python train.py --n_experts=16 --normalize_top_k=false --routed_scale=1.0 --router_z_loss=0.001 --vocab_size=22174 --norm="layernorm" --tie_embeddings=false --lr=0.00414 --grad_clip=1.0 --steps=5835 --dataset="wikipedia_en"
Below are experts of layer 5 (counted from 0) of a mixture-of-experts language model. Rows are named router (the router's row for the expert), down (a neuron's output weights, with its number) and show model dimensions 48-95. Each number is 128 + 24 x the weight over its row's rms, rounded and kept within 0 to 255. Numbers have three digits each.
After each expert's rows: a language model's description of what the expert responds to. This comes from a sample of Wikipedia text that the model never trained on.

# expert 9
router:123139180108097139169102147130115121129159106127126137137071113143176148109098116166164119108132105121102091160140141124134128119153137102122135
down0:127145114136140107117100163181162115100152092154122191162159112095175128152115132117068139138110121147081120115120231159130127127089152121138111
down1:141120085128114063145115115133141130145118117160127159169079105147163104137148177141116136139101147088102096130128142161119137112084119106155070
down2:134155099167110167151073152139135115162090125101128181153116141098132108134106108135145113152111113143164117118144136131157140134103113161141146
down3:135152103144123135126157138135122120108147094162120115116175090149117095126167112134100132158152148129118146124114088126135090110191143138140144
down4:103092119157156146171136123130130099098111146108134121104107139184110113102163133099124120097117149144079107161112129135123164190126197120119136
down5:104128118157176138090130122145167160108122158103137106120112140112117188098157169136159119140120120105133123134102166112135131113096104152121139
down6:138137144140093079120103117135158132137100181137136117152105193114116138112159128112165121134161120160140163181153131124122114129117117155151154
down7:121105135121125105104121120161140163129146113107140115145121123138146120165124173131142152139125158159134112109077122116145142110140163138111123
down8:092122126196123150110103099121136088101165152156102121134112087162172133086114132122152108132114136139108115118112108125118135101124151119101094
down9:165115154120143084109093135099143075132122160133159139114140157114147117129112088132111125137122130131135105084107108142092130131148120135078137
down10:118140081106148119122173116097084113132152108139128185110135150128076129103127135128129133116106137086156141095138135125131066177097128132121161
down11:153138118083106167113100093097119129157154107139140194128115134166081065138154119155079165090105101167104128122124136129126093112116125109149149
down12:165148120176101078134133135090130084169163095133133128138112109135128126135168160097133124124136123135139146101121072161153140112135085141105116
down13:106106150111144157096115098078106109153112153158105151163131124114137105127119107150129125103139113133122118133075089100114147142155093124147162
down14:130117163133142117104116129124137128122138138100101120147094159126108128107085158154115133128109118145112164122093155118150134142105132108125099
down15:099164140126116164121130143092117111130119112110136184126138190165121107163144123108138111107128159109126141128105067126153098132158102149124119
down16:101142101117113125120118127152128125214142132158086144123094160163110110151130147128118126119120161102073118115125064166130138102134126111123116
down17:111119122088122119117155120094116154125093082149125155124137122139161142092139132099143135111133140119162105100102145113128173122094154111088158
down18:150152112168157137121135100162133107103110130153108150130123126105129144132152134124126171135122104123161118123163109122119124108085097159126172
down19:107101164155131150078156082133157151097147133179146176108097138141133096138172124098128122126114148153080092118155130102168111123170142117117160
down20:149109131064139129094162138190115144098147122156119126120148135110111144123126096177088079082146129094122135124125155096137126147164174113140105
down21:126144120139149136133110116083094144124134111119111090151140129181130122153119106084153122153140139158162172126138034127143122089138124119153154
down22:161112126137128108117141095148126121158148130086111127152144116139129146116138122106178145144124165158162093115134060124102142147159110099160066
down23:124154169161127159136156166117151081102134140141145127175141137109110137140156129127119078167143144148154153089072078128090101136156091155104119
down24:148148118118166160124127157169133088144117120137142113113113106114147162069109129100133114128152102123119101130129215150151133163095121094143157
down25:149122147179099117134145134094140143113104117155113115073162122121148135156151157119126104142174127130141122159054061109112157096114131108160098
down26:161120156142109152129106133121147095099099147147153121132144092138144116128128138147134108130121129113172122163125069109111060146190123177126129
down27:144131139115169139106108109114155104095139132125080085106152088099127137104154146154124086132106181135124143121148132080140099076134113165090137
down28:098148147139146112118096139138084112170131112137134104206146174139085105140166126154137164100173106150098121106121196117134157116140150161106092
down29:114153129163153168141091129113149187144125140102127085118177156138143128109154131141119191182102124146076139124127136113156115123126124086129162
down30:119150151113114145123116135105120118122112147131162088182133126154110154135105118157156138123104151126145134104142117136132122109125154110162069
What it handles: Determiners and possessives. Articles and possessives after prepositions, such as the, his, their, its, especially before album, band, film in music text.

# expert 15
router:129137145080126129122118149095095139128178112118139144098130156125140099107117093141146087118148094078108117129186135136079098151134120132122156
down0:112140137143198104118144127105094129147084146093110173177085117159091099138209125163114127130133100140143119151096121117146142184165140134153180
down1:150147126125149138153088094110110109115144143120136125120132159104150104118125135121106131150169127112131165120148099119120151170107126149124120
down2:144158116106147122137137124136130100139140113157126102144144132095157138143137113080123122116121128096121100090119087144143093153146159167139159
down3:083146140128140150143095158130133130100137125182138154115068135134106129151124126140151151126118111143192112165113157130122158066155139101127115
down4:131120116114118172131064127113131150108092153117136100205095118106117149149127096106139122134171130113116119131061097111107157085162135107124100
down5:126150110127147099127150137106133103101143119142125124092130124118155101113153112093090180132117089110106108089156122134114124191098176151152113
down6:118161154107115143128164139146170141106121159140134115152112129158105130108092104095126145117133129142080123174141134131108111132099124112127104
down7:143110134104089159140137089134126107102107152121151147139127139111121104137143114110136154159084098148113141136144138149141120134123132128129160
down8:142141149145110189142121124169146146104101129074094118122140191134147105107144143133084148093117146179112124118136177151108122094091205134143149
down9:122145126119138138126162135131142129089121091081143119113117113116089116142120130141106112107144164159148074132096139151108136123116145124142177
down10:105158144119164141141137136142119089098101147119186151144146146156140113105102133125127117095145140118101143134156105119147183098129091118089101
down11:113111091155136135133152135111105099110155094115166153095125102097126159146149103131141109178136133107138114130113179121115126104098109151189135
down12:118103165163161079145125119119122146107143118085110119112136156144116122140112162163148171127157126134110107157110154135151135095115090102134143
down13:101130143134097135131077122121133093114128187126159125129098139122089131121092153120173140118128141145153188109095115117188097128109105103137139
down14:127133149130091120136144111151121172147117153115149111115148160102126091151111138150132083124098145137123112124132115111166152122133154144147148
down15:103110106081143141103092112154123107108125126083118159145144120110118133108120163068112097117142151145081086118127113139173147168104096119128127
down16:122136169135158169134137109139129142134128137117143117094121154105132105140082092121126147096127092111133152141144072118165097140109140178151165
down17:155145128159147154134142107123131166107139096151114114156167109124191093149148129127101118155143121140130160108150035092104104095119111134100150
down18:105128157126102169152153124120128109134094182108120136139121133106111176103126137095136123113123112180128127110133142144170117136177163151104108
down19:146139109125082111112092142131150136139172157124093149190137150157159117123159133092148099121196157113163146072163154116128132108112113130122140
down20:107095143101143098124108147125113087100113209170089129147159113145095085114126069151100153111150098084099117117122086155152103149153142129119146
down21:118075134088124105132054081132170154141113118117125122111139133140103100081115092147090114119081125124139173118149182150116165142103094076103110
down22:121125122096089145131127145117118139109131123123114126092163138132166115167121123110123110120128117139124155104155185210097139104125119054125115
down23:124135122116129096171108113136153122105107110149090152126126078069157146122151098152154125129144105104147128119100072129115161135099132137170138
down24:144141131151089159127130117117125124078141094130151145112104097128126128163127133110093155127120150120129125116110076128106137110118141141152156
down25:148110139158127128118186148115123148172096122085146141121159159154100150116120136111082091139139100146141124170094133085150120107135124122142162
down26:110131132092121133084128130177146138183143094115134169119154123140126125129106106109186127123130119156107109100114118173113121122147124139098141
down27:075135130118145121173101150100159101102119150155188091110138150097131109167156117111145121140163142093101080179142092123125138095098144141142125
down28:105157140166121111123101121115100136121123165126144076107141125121112088110108126135088145132074163136102148128133080129101159201106145135115119
down29:140128095095098120101123135158122129155127128146160117067176104132146158132154122109126102130096144126101123126114185141106111161119091132134086
down30:154145107092130161133142094084146104089146123148098125146182125135171137109154117119141165082159082133124107141154136133097089096076099112138074
What it handles: Months and place names. Month names in dates, and capitalized proper nouns like London, Hampshire, University, United, often after in, to, or Born.

# expert 13
router:151160157068147149151145141099104149135120130109169153101125105125135118081118125152145121121162127112110110117129143124147084143134108114130167
down13:134161125095192085126116114142147166138134091133149119144100107103132149120138145121125145144130101138108143135123148117153118085122142089098080
down14:089129148116132085134143142067090155118138145156152118109101097118138127103099127113094114098077102108135126160124147129151115098121101158143117
down15:142130107124159119113175135167181087128128091097099166147145140100087116100101147101107131113111161126152082178146098163126091152134129139133079
down16:130098102101178148115112158139110186096124107126163163144099140153167108174097081096162180117106123116103147113138122123126161117143150140106146
down17:162095130108123087128159137118143152111184170117122114166131155125097071141097134132159130104110073168142129097148145092097121140096136129097144
down18:136148128129105102134095118094169122128129120132149181105139164112144144117134153087112144170110088121157121118151156104081117113087132131139170
down19:145107086107142169112125085120120144106129114129125153121176175134107183125118106156094107120111125171087146064113160118120095144166167102127109
down20:132102081126099085115135111132125145173122109144077190136131164110163095109148148144122163108129138161123137119129125121128149088110122143131134
down21:122118130123172142119174101147121129121049107110104103098123137148114159115159145137109130126120141100114141120139051130147145165109134137136134
down22:102146124121116129158127132148098151165086110067170134087089113112115154178107085168123144134109135103077108152172107137135122115146110135162122
down23:131173108141045130143126143120079172131150118178121132145041094117130086148105113144137160096112093143125119102125154116070118132113116064104149
down24:149140166135125131138124159157105109108109173151145159108121152135146103085158123096121131103083155094123105135152148103142099108096109152101113
down25:161114151111089096193143125140133181163129135149125105138141144103149129104149126119126129136140092129074142131120086112155111163119147122115202
down26:130133169118131156112156116113140112082085114137162106127150113105109126138150122191175081143145119147106153136123121093143104109128071124125121
down27:144141122200110177158161135121139139137169156103093115125115141162112163165146140105180150076181079121136138111134144096152135152118164095130097
down28:116142171176106098148124151086128126133138086142103101130121118091151170174102103128115113122159116120105138105139188129132103126104126131089156
down29:128105144111154131154115081105133153091122137138157088118173144153137162107128165135121102092133117108127160131173120121134160131155153152116179
down30:093105110078154151089156143147128134103138145131122126178131177154117128133143125114126120125154119121147168101127123088158128138119115122128145
down31:108165109174104102151143119132111110164086158114091093118127121118168161116121128148132141121116118102110163075084134132152122116140136122113132
down32:159156174132150112157106138128075120054107112148139139137122142131154177147110080145140125142109129088113166094126108066126117159112120131145132
down33:131108141148128128115164125134167086168141151128101103106154107149135123152130114125103116130150144150152100142144167137057118118163164173134143
down34:144101135136123105091166129137129149131099135119148179101174100113132140105156171113117130168134101152162127143087084124110117132101105106135156
down35:143153110121109089082100110105139112126126118145171134116117154144112124155101139124095173113140086128173157108129073112126168111138151106145144
down36:118169131164138153177119156118141128152109120114150122095142140134150118144147107136082124119103097137105103137149194103092141115133126142113124
down37:112077095127111152133148183097132120097127121079138168153122156132123119147118101114133128080132143148140161110201160098104098130154154119135096
down38:140112101114081105082108111142116116175147162141096124131082137108114142161124161113102136158155134117080120117112095127138138101124107141132102
down39:110179140133132129101108129119154085085104122109165109080146107142138102075126136152163145115145160144140117128111119136139113167149103064099133
down40:168093117131142109142131150148094115169131148118172106139158153145131128146119066091074093112099130179109130114110153111116103167118120141100144
down41:131138158102130100134135148148086160108163120077117143114145170171136114101118094165111155135100130089139118109100172111143139136150186124121115
down42:139109153101150086134138126134118111132123122107134150102156081184155155121134101137148142117113116172144164115146154132092145155141132131151122
down43:139132086114119146100140113116146120150143149121136157160134103091150094131151136142100119123124142118074151121088124122131153181115135098141097
What it handles: Prepositions. Prepositions after nouns or verbs, such as of, with, by, to, for, between, in phrases like member of, partnership with.

# expert 11
router:147142160121100115125103129132103104089164109108105166095122117103143134099095090142151110155153118123148124170148157143136118127114112075116124
down0:125115133117101140136135136150088134146116117113106103117108080110102114133115129111127170153153159119139113108150142121112130085117138072151126
down1:137084107118123131107120133128086123073107150150087120097117051110150120141111121138147113113162160130117072136112139152136074135097165135077102
down2:182111102122118101121117112130122132116130095124123150160138186082117089165148152150137131131146109132103117135112069112106130090108145121103112
down3:152124145160101124085116128098126115120163121161118114143133128128117101136135169153133112102177131114127122139163108107088114095127136126107101
down4:137087143133162142133132112146122157096108105174113134120124103115134146112080128107170149081085119136137112114119085168097092143085158138078142
down5:136099155099101121143147128164095117099130125154144071158149141136160104124118142138102134157116121155122168084149098108138167140108152127133145
down6:135125083132125102149127140143156075129133113141128131156133140130077152182161131124127128171165130104160114104117069133098175117133106083161128
down7:134114133155157126119105151086132153158144150149146136103127065139103136108151163132162112163151121136123101129146174130112132108140075140113133
down8:136158151125092122077118096140134114078063117129116139151105141160128123146148115098122165122163149110127112139123053132146115079150157138135136
down9:154135145164128118120134113122152082174139133123162113098131144165141118135169130124106147100180167115120173176136147107153126117175117154090050
down10:146156128112155085085116122137129115148154091103170081183141134154114136122116134109118115169172109069176103170143120124130064124149143146143159
down11:092182138117137141111161115106120128136123129091157130152162155162135141153139116114150128110152114127166165154121122155108124115166130143168135
down12:163124090118115184122097104109124100104128113125125098130140095076124174131108165121148149139138120139118127117122093157092106085131134150145113
down13:136156123141101148131113156148160120084152133127138109125151112124136142110137143128138156153125106176153125121079167125141118138169125102147090
down14:136141156149148098129126121112147160127105101136106110169163130131109110132126130152105168118115079121132100119105137116106166165149098094084140
down15:114152156146136127165124102145145149168109108135156115120145174119134086150102111088117162100083148095140148111138055111147112134142147144092152
down16:123085136100137120135106163113111125156097139127172140119184138108116105133130150131150134129135139161120126098145136156126110117101129116109154
down17:092132138096113114108136130094165129125133175134168128145146102134089073139141096119117150135140092103165119162126165185077143122132142102114122
down18:097123128075139115129113154096127139207066116107090095137157117142117154105141144145161124163146182133123116097099122080138111134144099090123109
down19:124114119140071032134112132135109138127141143145136144100138130095123160115133129146133174152099113137107147145149143132087084101075122051156143
down20:136111131163136125133111149140122050156090123123154090095125121108146138162124144100114102134079114124127109102124097101100137101160121144147088
down21:116125115106151125139154131121105146133097127129153174122172126155131140157140155088132152095160109118117090079133143186095148144152121158091163
down22:131127124117068115087123130133096103145068135107115129135123112087149127109143124113137145166118156081151092164126094121123133109142123110156123
down23:142127102183109146094134152103122127124121129136122142130149154119104068123128143125121120196109127128124122119143140164128142157131143143139087
down24:140125154163103153078121115102132151108132165148170117143102115132143145124144139115102107112151182141120142151152152088179121127080157108164105
down25:114137132141119148115116137143111120139116142123099117114126125142123169168117113147121109114123136100140149107145121139167116138090110122138100
down26:142115105129135126163108145088166170134171145123129116124132133131108090121155167135109137154168122126115124110117137134089138165166104125116122
down27:130095098104125152130100119143174109136152141150128162115135081134129120140089161133115115118153138135149067158111159125108128095130141130091118
down28:104119119109138173133136138109131154122161082056123117144114124175151141120102104116128102125137130146109120106098140089109123143132134146116145
down29:129116126122131134128113151123120109117055170185151088137129119113183116149112119120101176129129116070088089120091138153162148151151148101107169
down30:149151129118127099146111085132124136119123139183114148135176124139124153131170125108112107147166140132173124123090121101091107124113108104144109
What it handles: Sports competition terms. Sports and contest words like season, round, Cup, League, championship, record, plus numbers and positions in results and roster tables.

# expert 6
router:135134152119084123140090131104118148120145162120163149094097127110143167096118123103131081154125120090120156128117143091087092116155113089148156
down0:095145115101085124122142105181143155085119098154143130124139136142145169093154129115103117146150079100146115135126151122157110165139121142116136
down1:136136070095118163154166138140150191118091106111116082127124122128202135132088130125113139120160122103120107149105175127167092178131089156121132
down2:112125142115086072126114201135150108119074112126126138129140114095124090106142163135124146127107127130147155118167105118108135100164131109134090
down3:161150101141117128127144143114096157133142147128163167172160142119115116136110150090123125111101116132136124133125124111115131128107105132140157
down4:118115152099118059107105079155116070122132119169137171151166169144151097121087116123118121120152123157124105139092116142090125103086148098152134
down5:125141148137130103126166134142188090075114128101134168185135132155109114109145131158136155158119126098141123126134140085143113108103092106124122
down6:136105120154143084099127128126174123100069117062136140120150132106151114088147137149106077125103168137125097135147111125134159136153141121143128
down7:099140151103098155133105112108158118143116151126128138166101124092165131169068140176080130151090136113152174110124117123129161120115120118145134
down8:101140090102106165148113165119135094156149110202121112106111144125137149107118122109151199099160106111082136128100120126135153141176135112112152
down9:145121103145137083132122089166157136181098160109172145183135143141134157108131163090145101150111128122093103143140142137115107138115156162176091
down10:107127114082130113116151113161103109129137124105115110137175126152164109117082114102155091113112090173117112132157128109122177155096118124133124
down11:147179105108111129128144147143134130110104144148136148100146130106135146149103132147146139092160145145130092111127163152116087117104128123098125
down12:102102161093107112117140122164139110146139117164122119102096122130088140126169160111116168118098100189102104151143154120111122124105092067099107
down13:132132113127148114130154174113119174118113179139142139075110138140111134161150094117140146151146142085096140131128221130100136093143177150131097
down14:115156136093153126093175129161086148121097101115161116077106139124106128134128117159127140119138162142147109114103162079146139139125081148111125
down15:110126096145128119097131115107109097134112157104132124138121139121046116148145156162145108164126118162108116105138107108131151120132132086159153
down16:126102095119132130163165107090093143114158185069095138127110169118091129144112161190100140080111068147112143145132108137124111127158112152100108
down17:101133128099140110122149097120124149115162097122129110133134138159131110161117158122090136126149168155137135133110113174129134147145117107147116
down18:124126163119153083100104119120089151120122143155100097124130104127110119083167140108119102113161154140172126145139090145123115128150103149134144
down19:092140144111140131118124122083135128105151135120157127131084156159139144129137128103091139133145105105138201114129148106146106146131130104155108
down20:123153131076125130125088123115112135147136093131116148152115120102178095128138138145124155085112156121132116140110135164140142137111135136095140
down21:122148119109136123143145084167158121146132134128145133167099141100197088113147118134157100122088128134122118099111151175131168138091122129101146
down22:082135151117129106129149142105101110171129096142086150133107117153110133155194113118153114150142137141095136092132132131120113147144123111125151
down23:143144096113131117134087105074131149092086099149134150176101142104138122142093140085097092146140153165101132113104140118149112151098102138163136
down24:115086135127131118141144111096172112133176110111092131150159190117177139093171141185148107097124126092121094077099134120103102107142138149111147
down25:102119131093103151106074167114162104155125101122126171119115160134112121146099157085119138125125107088123157172135082123182087131140140112166054
down26:140104121105132112146114119163086140103137160158156173128119132138120132162121108169171109115113118136115125131100105144093131102119182120143134
down27:129137109134085171102166126123115082110188125101087099156158109125172139141114087116098133134119138128140145147160111082125159091151129099134104
down28:118141096093142124096113120132125155126139158109138137133107167148090111120123138165171105059112127127072109121163202149134158150114141167108178
down29:153173134089135147152129074155082120125126111122135106140131125144092152124089126139126098104104099127095128154114177149142148137127133146127141
down30:135159111129133176168147134121125103194133115131086090155134102130121155112158128171157181139148160123097108114122127092087168165123147159123137
What it handles: English noun endings. Final pieces of common English nouns and suffixes like -ation, -ings, -ers, completing words such as flint, twins, building, signage.

# expert 7
router:118142131116105127164090139085105137136144139116153120089093133135141120101131126158174115140181102102125120126152148127076103169123127084134154
down13:175177107143097118103157179124111155100157128119161150157141097157096106162140099144139151119160079159144150086120161092155115140163133090116146
down14:117089139120110115113131072150123132142165115131123118099117114131160082163129140099109095131077117139177123143102111149135146124113127161146134
down15:147146136151113122147163136156153115116133119095157135078134143114095179146103138129099165108120134101133150114135131164192135158119122148153149
down16:161177133124077141157057123103156146104143164111153154110128118145113131164158155102156108118143137148155115133165072135129127149111132123148136
down17:133144128134094170118158132118100134090127136135117125098097135107114119155138127133096136130068087127132117165166073151162097148131103111179147
down18:141140131119104137125128183184097079159143110153140139147138133143098153147168063134116123067151126134122112146155126105092184113111130147104099
down19:115158101114095155141115159123144124137094120187131067094113123125116179133118143121158098137122141125143105130136130114153167141147119139114103
down20:126118158115071129119104134118128150076066107123149161118120149135131149138133170114130187133133123115143133090107115136127106153116149150157089
down21:073126160132171127122177212176173137125099107125140147129123166132154110158158127170142125126103145107104106093086154102174141115117110116121125
down22:147123161116133157121135125132144129128156128153118163135111141101113188135128123118093113115099137143134128143097090139127133123124089107158165
down23:155118136110122123140134152165099125137146098118168147125130128143118158137089115138111148123127134127127165156182124096102088150138141134125167
down24:102151121117090145152176148120161143088143153105106128161128096146175137129118156127119176105129099163123124103161118115121159118149136155150142
down25:158129108089116098127111108089115168155156156117135131115122085103148092128114165126160144150133130122132146083165155135112121099118131127143163
down26:146106123148093127095140143139125137111106151106142089148129114168138174154111153149096102165134116130165123150085030134172130164112133112148113
down27:155154121138130075149098140127129111135147129136078110123157125123150099131157132112173128161121098165145124100137089153124132114113116152103134
down28:129086146149150140177090084090161111177103107131106117142101135121109073130129125140127128143134084132109126106121084137105098131155129111154127
down29:145074137162153088146115135147142121180141121166129117156169125072101137135128069117171086122114138104116138120103164173105091124092118145129112
down30:160145116098128155111121160080110161103059113111135173121097146127108148113131145133088192125116144107081130127134108140112128100134133156121132
down31:102191161138121118097139176143132156157131121144166156099121121135123151147092120096168172134140166136169118102120143124087153110117043112089169
down32:149100137115138071139120113089095124164082137113107103193129137165115121119145141114158114117138126149119135102139140151091119108164160155112142
down33:156077152154085138121127111095120163141136169126131107111160113173088137110105162129145085119146096141112155141123060114133113122125149137071164
down34:087140094102124165149092140154153111096170136094179119106141170129128130152130126165126197129100116114108142112113114151130130125177116138106125
down35:144125121089121082134096089111149115120104120118135133115161108142117128109118105148155136128138108110093127111186128101109120158161117080114149
down36:114125122147140090111104094124139144117106115101105126132154135171147181116157149103159150090135118167141141151155155143096166123141152152122109
down37:118148148139127112085088118127089115111158120088162134108148147089167116128206113105144158134113140168144107128142195111129144150154130126102077
down38:124158142082110170151152151151139145097129136142148123089149096159113161111127129086097133105117160120187141113161133149153096134144129112131132
down39:100122112115131138144143111107134127132092147109150106125142139157090116098175132180101143138099123086113093167153120109150131147129151126154156
down40:168144124119186120144141083121145108147108092154145127143136126102098150133123141153166092165110090082165137159077111174146110098115137130132100
down41:081114136114110143112077116146132160157080109102136152130186160132107119146127143081137191110117175157136130083133186136108115140156104140097142
down42:156111129106120065092135144113155162136134141142128124083125088146150168128121126131148147132134134152119188139153125136130090145122100131145167
down43:125168149139143123128122133155148111158121122128079100148141100119179125127138116156133118137121146124162125116142150118140143132112064071103104
What it handles: Space before numbers. Standalone space tokens just before numbers, mostly years and counts in dates, tables and scores, as in Inaugurated: 1926, married in 1929.

# expert 3
router:138129131123154121150112129107089124135093105101113140107096148111104151105138057110142088138145105092123131126148150142106106140123111087114168
down0:108111112132101096114113136131153129123156148154086141097033073127121131111129118144140127128158100141106130166116104152134152117145129154106134
down1:109117123124113145136137120131151141157151093150122149127133112142148137132143106137086099098121123130148114090113150105117192151113133123153116
down2:091142194127112146156086156105148094103130117099133148096117165133091101169140110103153188125100164125182183146132083118135099115167116105140126
down3:138127141131085080092128090110134105165140134115146095171096166158173119085117094122138141154105152122106105160143122142123128137112133122145162
down4:117090138123127133151098100104087108149127118141182151123115118110126126132159119116162122108110109130120102098142188170174130151102056116122103
down5:133139172143179130164150095118117125107117130097127138115137101173162136088118128121136123131161121102092118091129156115191104142126156147113146
down6:130100113165114097097090142115132153135139129155149115106121122131147116084118161139119129144140111136131151125101123136116157092089111114142150
down7:150080156130150113093150102160124147143124122151127102121132096115097111120083126145113130118067127139088139121117168112139114150103115120164143
down8:115131118098169150143090096141107115135146096162122125132121151137113159145137123167130105171148133078156125178148165121135141118132186138092096
down9:126138106148089100181103146085138154121143076137115124143115150130119107143153105107146102103139091170098113080132219142086133159108153079107093
down10:067118110130092123121107167146149158092106130113132116113126121155097155125134117143115151141141178097089083149142097162161110139138094173114155
down11:101146104141140162114111155135107139139156159135124084126107079106143077143105143143093102152081160145127053114132071122140117106087101091129126
down12:096148136150164147105092101118145111130103169151131115089139116115177144095149103132134127117136133134082128106094127151146146153124136080076163
down13:131135161139168125119150148120112140121114153112144091121128116192128143127128102121086102105153128095105143128146147144135085147122082078116146
down14:135095165124138102163127121154123132154084150158139112130127109114171147098097121107074152123140096136163149142147191134164165154133109131128139
down15:096083126152139140145124075113161129150065132112086129113115133098117123161132146157161096122139146149069131092081068115180137139117138113110171
down16:134096118138139153128084095127099134102125150115101112109093128142082109083073149163138132116116113122128114132136149171142121156148139147146106
down17:156150107110177116141111107117108123110101134103152111152127120115133141168118118182125131104090117154133172141087095095101117164108134164116136
down18:118146136129146176113152173086138150135179136100124136141125162127084121161126124174114103128144170143164126130128109138139090118130129105140121
down19:147147162141162141138116086123172136132117122112110110145115162132149120124124140139119134126129118099189144131111094108144128120101140108104145
down20:155132139127150104089170136126087142139073092097141103165105137151148119110136164141153155133103109160157172149156124130173113126147126138103084
down21:124128104134119095122145123120125098158167101118130146137102093123081137108130113108113124122178140069074120105154087163106124154151143132167086
down22:161168133111102139137118132084089153106088147116099150133157150102127123135127069106116124130097102110148137120095165123157153146098136112114147
down23:143113111133106120091148150126133155109117074142140096101085158122118171116099099119166110104112078185147165138099059130137133086156123159118147
down24:109145112070104128139119144103157113120147123166110134086144130124091159139162144128118157148117124141130130150149119162147111129105088129124143
down25:199148107143116136144113201135079135128119127144148127140131113142097159112113112130155133147133074144125128111121143161132091147106139072123117
down26:140156136125097108131158093123132123079122144102127094087108110106087143132115084132126137152107116101128122107143095106185129130118107103135137
down27:148153141113139092138153156132133144123069177126136103145082103139070102137136114101136117128088088150157147121120175125114143123134121127076111
down28:099146117132126164128106109152161098083098140076138084080094141146122139115153119080141130155132154149114155154146125099082103100145137156118120
down29:123104117115065181120123152100093119137137136169115143109115118164120140124121137138178140149148137156165125101112115088122146108097147124142154
down30:120158119155159132153132131115128111149094128157118086132154121140093151138123092127099140161064121110088063116123156106149140137140096078115127
What it handles: Main verbs be/have. Finite verbs was, is, were, had, have right after the sentence subject, as in its population was, where K is.

# expert 14
router:139155145087105102124163142121107148133137120075106138126122122145163113096125107115137096108174071119110144137149162135125110176146101093134143
down0:108139146128108149103146123133151095108110141148130121107132122143119088150137110151183089089122150110110118151125171116080163096153093107097132
down1:109133091112144079152089129141118162134136141158131115151134111104090119132130131120128151129096173084192135133107119168078103116130098135087126
down2:169123125113129115146103086133128115113118106159147142110128151131168076099103131119104077133132126103112119117122141108113140145094065121079132
down3:115131115115141091140134104083145072138148123179088154110150116134118102137171148106112155130159102069125134129106189139111162126117082097129144
down4:143114171165153085114084137080113162126118119127132105118141117113128140165140126109129161117119119158169138142110131145139116141151120122110111
down5:131113107121151134071134191128141112088135089142121109132105118144165130117097143158116108168112130099132119141117083142128120103124102176138125
down6:130118140149134146096124158148157146089101140091135109127121104084112120147166064120118130132123087092105155107099124131139119157165119143116105
down7:148132138130131128129128121134131150132091107142187148133162156123093096115141141082067123112144131128175140089156126096089120149110082144151129
down8:120106108104136157125112108112123133136105113115128084114096112133133126134159120153123144143093150125113134162114117136153146106069098113112080
down9:125123136140108086136165132125106154119081095107136077116112165141127154181130136154125099110140100099104130130126163170122136132099128105105154
down10:116160143160118154152153109132101136161138156126150135131109105163114143160143120139116102110180085152132147150142125156132129145111102116082125
down11:178125118141143156117117094154080175129173140114127144108161136142128121123138091145151132159096138114161127141090109154132152156175125142097146
down12:072132118121125155149096135112124129169159120127119159117129096095156124109128166120114157120144151119089139180157078146132062093154135151119147
down13:151113138145076096105109106124143091105130140174119103117130147142091139144139112149133120159167098117120147102105114160149124136142138124097109
down14:081150117107137089098162120141117104123097121103180119102127174143146113137152139090135128114084137127155151082128179127090109075092131113144118
down15:153086188148128122072164148089111139155122150143165132128154129146109160101120145098136148155190171115145085131139133149083141127115102158126170
down16:110104086133152110126117148115095168127122107121089164117149145095091158167122163167119126128136116128157117142136118195137144117071125137114144
down17:127141171149191110083138166170109092137091120132141146146124084147136116123147116152143126136122116115126090106109113127118149122163155137113118
down18:144101137170137128123147110122167067124100106148121174118101092123129087110132134102125098099134117147109180132113111107127139132149115157113092
down19:149122124086143113112104162149151128128144131116146139140124140146135130106171097148120138145172130105096121132169138090145048108149083124141154
down20:168141148125148149091144174117161149143147141124117114144103129103122185132140145160095114172152099132131137160090119131148099155144115132094144
down21:162115113152111122132136167153118127144130135116119106162153165108114159158101157143152114123168097109101121103157145110174116155202111117103147
down22:113142146130156167126133116170115170131120105121126134096130136167101120157137147171153113111158128108162127133095127100150158127147103139141164
down23:113123164126150138121070114137121098097087111147115152125165147102122108121080128106133156131126154127103089101138167115160143156154141100099184
down24:128135119103136107086131150096155135158177132156126131144152082149143151142119129119138153143066156108116098142108114139104157168133108164081097
down25:121136073118074134166111106106141130138107104094157140135127138118084135123122122126140139084091152138150161099117133098126149126124099138130120
down26:155119134111119108088141146145186137155093126132189160126139151122104154151146140066125104177096133149154129114140134128128093126088143111129121
down27:143121149163130144114127082115126149136117144167143101071126177126130134138157151122118111157124113145169193142125073131101176085125134110147129
down28:132127136164160143153110166117139136151132119140141123122115138092121144102087075110125116152126161135136158118109170159141134096070160139156125
down29:156074115119142113166113142106142124137116191089098132117134133191155095095131152150158123098114128114155112109106079157150135098105117148118118
down30:125155057095118123125150142138091133109135140091152160094089110143175140159129155138076100142103108157129157112137098139130125177122160148147119
What it handles: In and Asian name pieces. The preposition "in", and syllables such as an, i, u inside South Asian, Middle Eastern and East Asian names, e.g. Busan, Rajan.